Weights of a small mixture-of-experts language model, trained from scratch on English Wikipedia.
Size: 8 layers, width 448.
Training: 312M tokens, 9513 steps.
Below are experts of layer 3 (counted from 0) of a mixture-of-experts language model. Rows are named router (the router's row for the expert), up (a neuron's input weights, with its number) and show model dimensions 320-383. Each number is 500 + 25 x the weight over its row's rms, rounded and kept within 0 to 999. Numbers have three digits each.
After each expert's rows: "gets" lists some tokens that make up at least twice as much of what it gets as of all text. This comes from a sample of Wikipedia text that the model never trained on. Tokens count by the router's weight.

# expert 82
router:508537481493465491472523483478545509497469510516489488552534453526505513535508516525517475532487510496483524528518513455535491497496457504479495524490495497522532498511497490503533482459516486
up0:491514485468497444570495516506512522516544494476499526519455482502479497481518516535511424530515462529433567495512546542515501582467456480460456461480509516525561461534451523483545487488556523
up1:484542476449474453536509468532505471475486527491512506514519550516469496519505516564493472503483479512505531491515490522467511475515492526453470563488511517512485453499535460532491516509497471
up2:494490516524478494537525529459551468539484550469448504531486500519470511506470505519487553526528506494480509516473499500483514504495483566517514490497557496492550485512500496465473491477544495
up3:513499520538497526501521515482472538513521507525499516527464487503557491493527516529509522472519508448502480569497508515535529525526475506487482462490475511523501500491539486471461548492513508
gets: " |", " ", ";", "|", ":", " and"

# expert 83
router:507535450500529489501542423495500514521472525523496530551534491512482498477528499523517499521512479495511537517532517531518479502450480492475468516501489517496515492471507476513507512470552487
up0:454514480511476487517508511525446508510474498524470514534531482499528522514536528489433517555503518482493531502478539495524504497482490461491466520500480518498551520497490480510517465459522497
up1:537552555505489508426469517496503437427484502530475491485501473496492515521469495495505496489508539487501492536494531520492513477508447518493522508474480471506499485511491491505523503480501472
up2:488522450467521482511518498495521492416479509532494442524521468518535479514525498492520516464544471467508501519464531522471472509560466536522527524494475488523479483487544470508509482511500521
up3:520506481504523494537536534503514461506526549555492497519470514521502486498474525557529501484531495523479466519461475539491536543504489565505488495488475494506481514514486436516487471513527537
gets: " to", " of", " the", " in", " and", " for"

# expert 8
router:508516489464458468518510456500538516464478507491494490512528474537505539529494562529507460474503479460455497541502517513511507525489458511495492499453482488515490544501523460532505485520531518
up0:447547474466474497513530495496524524498430519544468491488536521512501477497471470506493501477493491478464529488491501512503482518465487487516503513469524549512453510489470510509519503519542515
up1:507544482551490487491505521537509493508495475532521479532511532502463521508530534521498448529473525463479519513500554553468447539454485484498482471469529490486500542545523494519541527474533508
up2:486443516527481508465519504530490506536510494557500440516496490486543478502467523481547538498478490462480519480518524467510488469482503502480497547513435468457497510539490521521507505507494453
up3:470537523465500489507523506548500533509511498516492449523519458505483464467483510501541477463502481506498480541524487460511468519504533521524503489468448498497504470467521475509519489481480462
gets: ".", "ing", "ed", " of", " the", "\""

# expert 86
router:470478484500484490476504503515492504478471514530453467499478516533518510492468507555498489528524489485490558532517529503498505498500506509549480500493471496517492500498484477536488506522508491
up0:520448472507479528465519485498522523490502491517473481507518489490498541479497488477483498501524503468505548507485493491507506507536463526528512510464462543495486497485506526512511502503492502
up1:509470536460487497510489492530523540548459567502503467488530449518500503479466517491488505507508487505518485459544490509523498496517493532498495533519482519533469509554535535491480486505490522
up2:489532504458485485496488502459432517516500525508504534516472478506489497499555542485534474538536465509511539494484547512466517542536489496512500522485477538542518475490497493503473467472492498
up3:499505512494490527436510509471460480499514483513522473525522505524496516503436468534520458517510489498518444522453524478504526536513505497516459468465463516462477508492519498513430473486483533
gets: "|", " |", "-", "es", " in", "ed"

# expert 79
router:528513482488501487509522489449502512487484520503499503492536516546535535522499526530480477512536497462473489568533523518473501485491465527467488508453494508519487514506490466546485494503522518
up0:505508500535526498479507503459513466545481551500484477482493491516521520481533491474482500500491473460484501504503507520528564512481522494500531489448504457523463461500506475522490457516505508
up1:548491530514495488498523463484502493493500521521487592501500452518538475474522528521521547502476512514500519514543508498501492519489457508534499509480511507464517541525512482486537508500502475
up2:529545481542537487465472500472464478514509505499530503511526485512485485503487517509476503528489531479529550462482488508491537497519504514487502482479490499494530469506491552493485488486492513
up3:535486503503513509514490468478512479540435525485507474499480500526505527487487507511465535494531480475539515483504516507485490467486543530518548497524489489492471538502516500506463479517470502
gets: " to", "ing", " him", "ed", " not", " but"

# expert 47
router:502470529474467495447553486545493502502465529536456485530512453522537507533492545517528455495523487494493525534555538540518532497513487514499477517476457542511516516511515501516507495526530499
up0:475522526511533522532491488496455481456456530499468510466483472511481515487486513486465504481510490489493508502488514499477471495481456532557498480491479496498472530518474526525515493538497540
up1:517546443507535482491474491479443524480490562533503463507486508526517473473524499515517499512497509511546504472453516503512464526519487485484490507523552508498506488476540510494529507533500524
up2:527511503496486489476496494504487533493496488515466464509510500526492478482448502515492516495503482529473457505518497435499523456485549491502571477431511492489462498484531507525527437544478518
up3:513524522503491498492498483499545546510526534475524532530518532507530508538493530486510532491472505505550450476518525486499519498479477511479481519501485520475501523502495485559484477487491518
gets: " |", "ic", ";", "\n", "″N", "he"

# expert 12
router:530541491475511479487493495496488504505481505506465486527517512548477489527510509492492489507523479493448552508522553496498517551501470497500474486440498557469469457514517486490480454531523513
up0:507497464487485509491508539489517508506514525532491507494520487511502495514483478476510494471527470487493519498529512495529489495509499504489564513509515517488558477467508518486476492517560500
up1:533502509478512517523493518527534510501521526474443557475520514508503509500474496487480510497463490514499519460507478526461479497502536492460480567519501509523487480501515511506534495474488445
up2:508523470499525473499489498505494494478463505511506440523521482511486478516487517514500495487453499517482488508461506476505538488469494525505482441496505478475488498441529467507466460495497512
up3:502501477503503505487550528485489517490505506500508542487497489516520514478500542517495480483529516505495505554497490472526501524499483475504471473483488458533521478516544504508522508495492431
gets: "\n", " |\n", ")\n", ".\n", ")", "\n\n"

# expert 77
router:516521495481441479504523485473466530469493507513485487552543511542505514509504489539530499522512495482466510570511549501550479516500473487469516473482513501480495488483505464507495492476531509
up0:547548503496530520493511532535537557484483512499499510478539489510521506533528501468499480551502517530458493490492503511505495513504472497479521526483509524513487463484490485533500501500498518
up1:503525521501452492468469481514518523444486498507531466534479513509510518514537552515523495498517443502460525522504492466529550494479526476495526475467487495496527527518524529505494509502477498
up2:445513480477475502494531495483496498490488533524515529502517528506531520487514481499508522497514484469521492513497501488508499480507458472505523491519537476526521469498527467552464515513484485
up3:491514525525480549522524466532486489528531486511493513579456450495477500462494492523477489515477519497477487492501517496480498504530467504517476493492518525498444546511515488476523551480480467
gets: ":", " by", ";", " de", " –", " -"

# expert 10
router:514499499486470476460530487480501510496503505533511521560510486526530546488490513503508468481510478478493470527567545533513518509499465496508518504446471528475524548508528510477504496467522473
up0:432510503460478468482476454511509519487501506477496484506562496496502533488486465542488455531461532511488483501489469512556499449475497539493510496476482490520510490485521514502518504509480493
up1:482484490520453473486528468497480462505509499545494504531508496516527522477502456532497455478514509503520494497546539521511470512540509510498544549466490486501532530541507520479523529444520464
up2:509543461508527480512485479493533470502531518501484510524520467528515499475519502514470469449507482467482463497501495532513537446523501516506489456503494502534523541512515485493537533513516530
up3:541532481534530521502531520523482486491454496501474478519503526495500504517517489531489501504504517500492562507495550450495494512498497501483502506492497469491523488525469465533543460471501547
gets: ".", ";", " (", "\n", ",", ".\n\n"

# expert 124
router:504544504483492453490510478495494487470435501536480527527526476523517535509509515524522455489487500498469503541561538505522473473499478543464500504497519482472525503480481479546482504490540522
up0:478510477496483499472475508542503466488493503518468502505498500495516477465535522492462471499525446506515507510469531507477526528476510475484483486485500525522538507503501498530510499524534519
up1:526551478493493504476472475490506474532485520529457503494521540490495468481494482497462473483490512505543504537508521470500462521528470491511482544513437558520494465461518518520511483538541490
up2:469539506522515471484482457458505510485484532593493511520505536515529506497515476504484493506512472507469503451476501512514468504478509457466464522491492524521497500494516472477471508458512516
up3:491486519506520518537514459496480515494507504476496495556529423529524553529500514514504440518525466460506496537522466493541497461487497482452457487503495489461479496513488526462482509543520497
gets: ":", " in", " of", " the", "'s", "):"

# expert 69
router:479531468473463511463558464519490491471473511547437462516526498540499519519459529512512489559502479519539532502524543496516500445467499513482486491510494523508506510521500486507526474489510507
up0:461469446471538492533493483501491526540485507504493534521514528506533491489549522520532507505526543536482501451486497523496526518471488469516474483485532481462522460455507467581511459518486469
up1:476510477476487506495497484521485495517486518521517518494515458528522507510499498519489497482528485453485511506512482487487478491499462496504491533516474519473535528513469509523517513500553495
up2:477532468456505510499518466453539488540455553509472507499524502526546524498523471502509539518541444507502533485458536492532490492493522488489533503486490509534474502485500490493493468508555507
up3:512487525510485506507490552509463506499506511479522495528538550501491498531478493462483461535480531455499527488505503482520478488516532479466466514495482541481468490506493530580462447578511514
gets: " |", "|", "9", "7", "8", " \""

# expert 63
router:480478502505482515476534489501508512484466532533474500534531499524535523527538553540522459498535460496516504542540560543501525490502479502534473525477491541478479535502513481528476494496519493
up0:503526487504490507509503481471477517503519562488480511523479498511542529510452516528525497498487457505487525458499489529520528509519496520477507445499470504557508509503458453488468529525541540
up1:490487512544509515505467502522527505501490514517513510512502520512481444493494491509490542515525487523484506490439544477561533488510548533528503503467506484499539499538497511499513530547497487
up2:486503507483489495515492475494523490532500482503483486530478495503467512534532484502467483484495531511475482540508584506502485532514499501545493504483512496520536531526501485498474498507527479
up3:496502487523467468518488493480493503550477529492469530502527445515440505512464468513493521498470450533440510502507548535505530536537549513531516485470494508498497505513496497457500534479506488
gets: " |", ";", "\n", ":", " –", " ("

# expert 14
router:477523478464495460470528447442518494510524525510462499516512468528514514482518559516494490506498503523478518524489537525520480513481479545528498475486497519506560513493522462525503485514556461
up0:455511531495507491466527524513511504506506528504463510498482498499512534528487530502494505462494475480513525470444533537482533454506558519501500545473485497484539468475522505495465511500524446
up1:476470482509492478515526546486470497521508498475467532465523546510550482499503469506501478513507510508465518475468515527486493511514459486524484506512494474492564501482487531486478493474521462
up2:515512522503553492505498500510537473555456514463499501490466499504485540507466468564510497492540488515544475487494527521474513451516530451489529489503493475542508489512554492491523505473465523
up3:531486541521478453510521486503527541533473540474524469558508464502533506473483528519495465465526500484502529514507491504498510483472551569529492502509431503549489506486496457476500503439511447
gets: " of", " to", " from", " for", " with", " at"

# expert 75
router:509530515511494462469512486530525518501460513490488492526512472563505510506480487527488459518524454508482516546515541480499487515505499533508474493491495513517479515476487481510519509491543498
up0:518500527527434520509512501503482459519463501508482534494450516516484524490496530545515505468522462489518506536470522498474493542457495492509446503491513510518494511494479458518491468490509505
up1:520504513475525498500540452468472514475483515533476518493528472511543533520473517481470534540469485473481488522487518518514480521496536505505522488532524504513518500507506482545466519507468456
up2:538475504486452557481532478460494468478464522533452468546494527507497524472507503494519495537468515448518506530505499495486489508572483485527535495474497502498482479485501454507501516552541445
up3:506523501479518514503526482470470470525467544509496470477578501505554485530482491520483494484520473491486494497502537533493487518537509531513479487471498507490476518514536512488484506499469445
gets: "f", " G", "F", "b", " F", "G"

# expert 125
router:516505475465461455441506496542496522481475577511476485510546489545525493493502508508495519503542491460494557560508557537537510472519507515524530483503495520480515462468511487506546503537505499
up0:524526457474482505494512508492491527493499503522543577510539511515468498508492523483475491509507530512462538480525469542473479534476500468475538490500516462492498491515502552503522492499496498
up1:531489453521533453500534496497477487550475543514526513524473507511511499518450520521479510535536493485524506514515488527448502447477519528524481481514504491479522549500498470524505487508538536
up2:451528484509449482510472502498452494532516511476454500487515472503480522510534512518456464459528461518471513498450535509472483518496491532498481506491504532551505535455539450511502510455518496
up3:522501498497551525514503504505526496477504514506483494508536508536549497490489540484532473504511504465485514496504565537488514500461503475473488542495434505533496510531478499499492487484514510
gets: " of", ":", "or", "ar", " by", ","

# expert 97
router:531476504447491486527519476466516480519490526564480509494511499546487552508492503533506494507521503472451502497487571488483513498533448530545513497480501483492517532502458489491503457485536504
up0:517532499526488506500507522502518531488484520513510459518483499537542530510506497479496504510498477489525502530485474490525523487484538507510463461456475483469513489502511491523493537479536556
up1:536503540562467507471557543487505532493500516471498524493472529526524514506534503497490513484536521539490534508505512520483483473539538497505491538512512498507519506506551499485509523498517568
up2:496532487491486485513500445475528475520472490501479455510519517503476472546529472511478461482517529470485520526506509478503484472475520487488510472454489569473490509529477465501477523495526498
up3:539527474501459493512477489490513480519547474491481524493511509528482550503504465482470514552542505463453497507504486508533477494526512497509515518485500530522530477512519504507501515505548516
gets: " the", "°N", "″N", "″W", " $", "%"

# expert 116
router:516512532491472451476532465538544548487484500539485484530533478510481515502495555538509479506521450472482518524516526481495495513481483539517453444481484576493515522491490489494456528450535497
up0:459520489505482497496520503476510524476487539537517469530473538514562528478462491503524501490506495519479511472501495528566485496451503489478552498482519462542493516493469442520523495512541511
up1:520514516430459495494501498475513491493542499524504493509447522517501505522492510486551472485514495538470495505505438459547499526457534500469525508490497517493443474526473444494476501514545528
up2:556478516515496436455521498527520527512490482535524508508517541508511498508460531500511496522503516489491557514518525504477531505517479541530470478520526525511562524552485510483488521490505461
up3:535527491545535542490522462496475475492477497452476540503505528526485506518463498507499478545550560532497508456519519556548493450523499488486487514534505518518509493479537500515482428505495529
gets: ".", ".\n\n", ",", ".\n", "==\n", ")."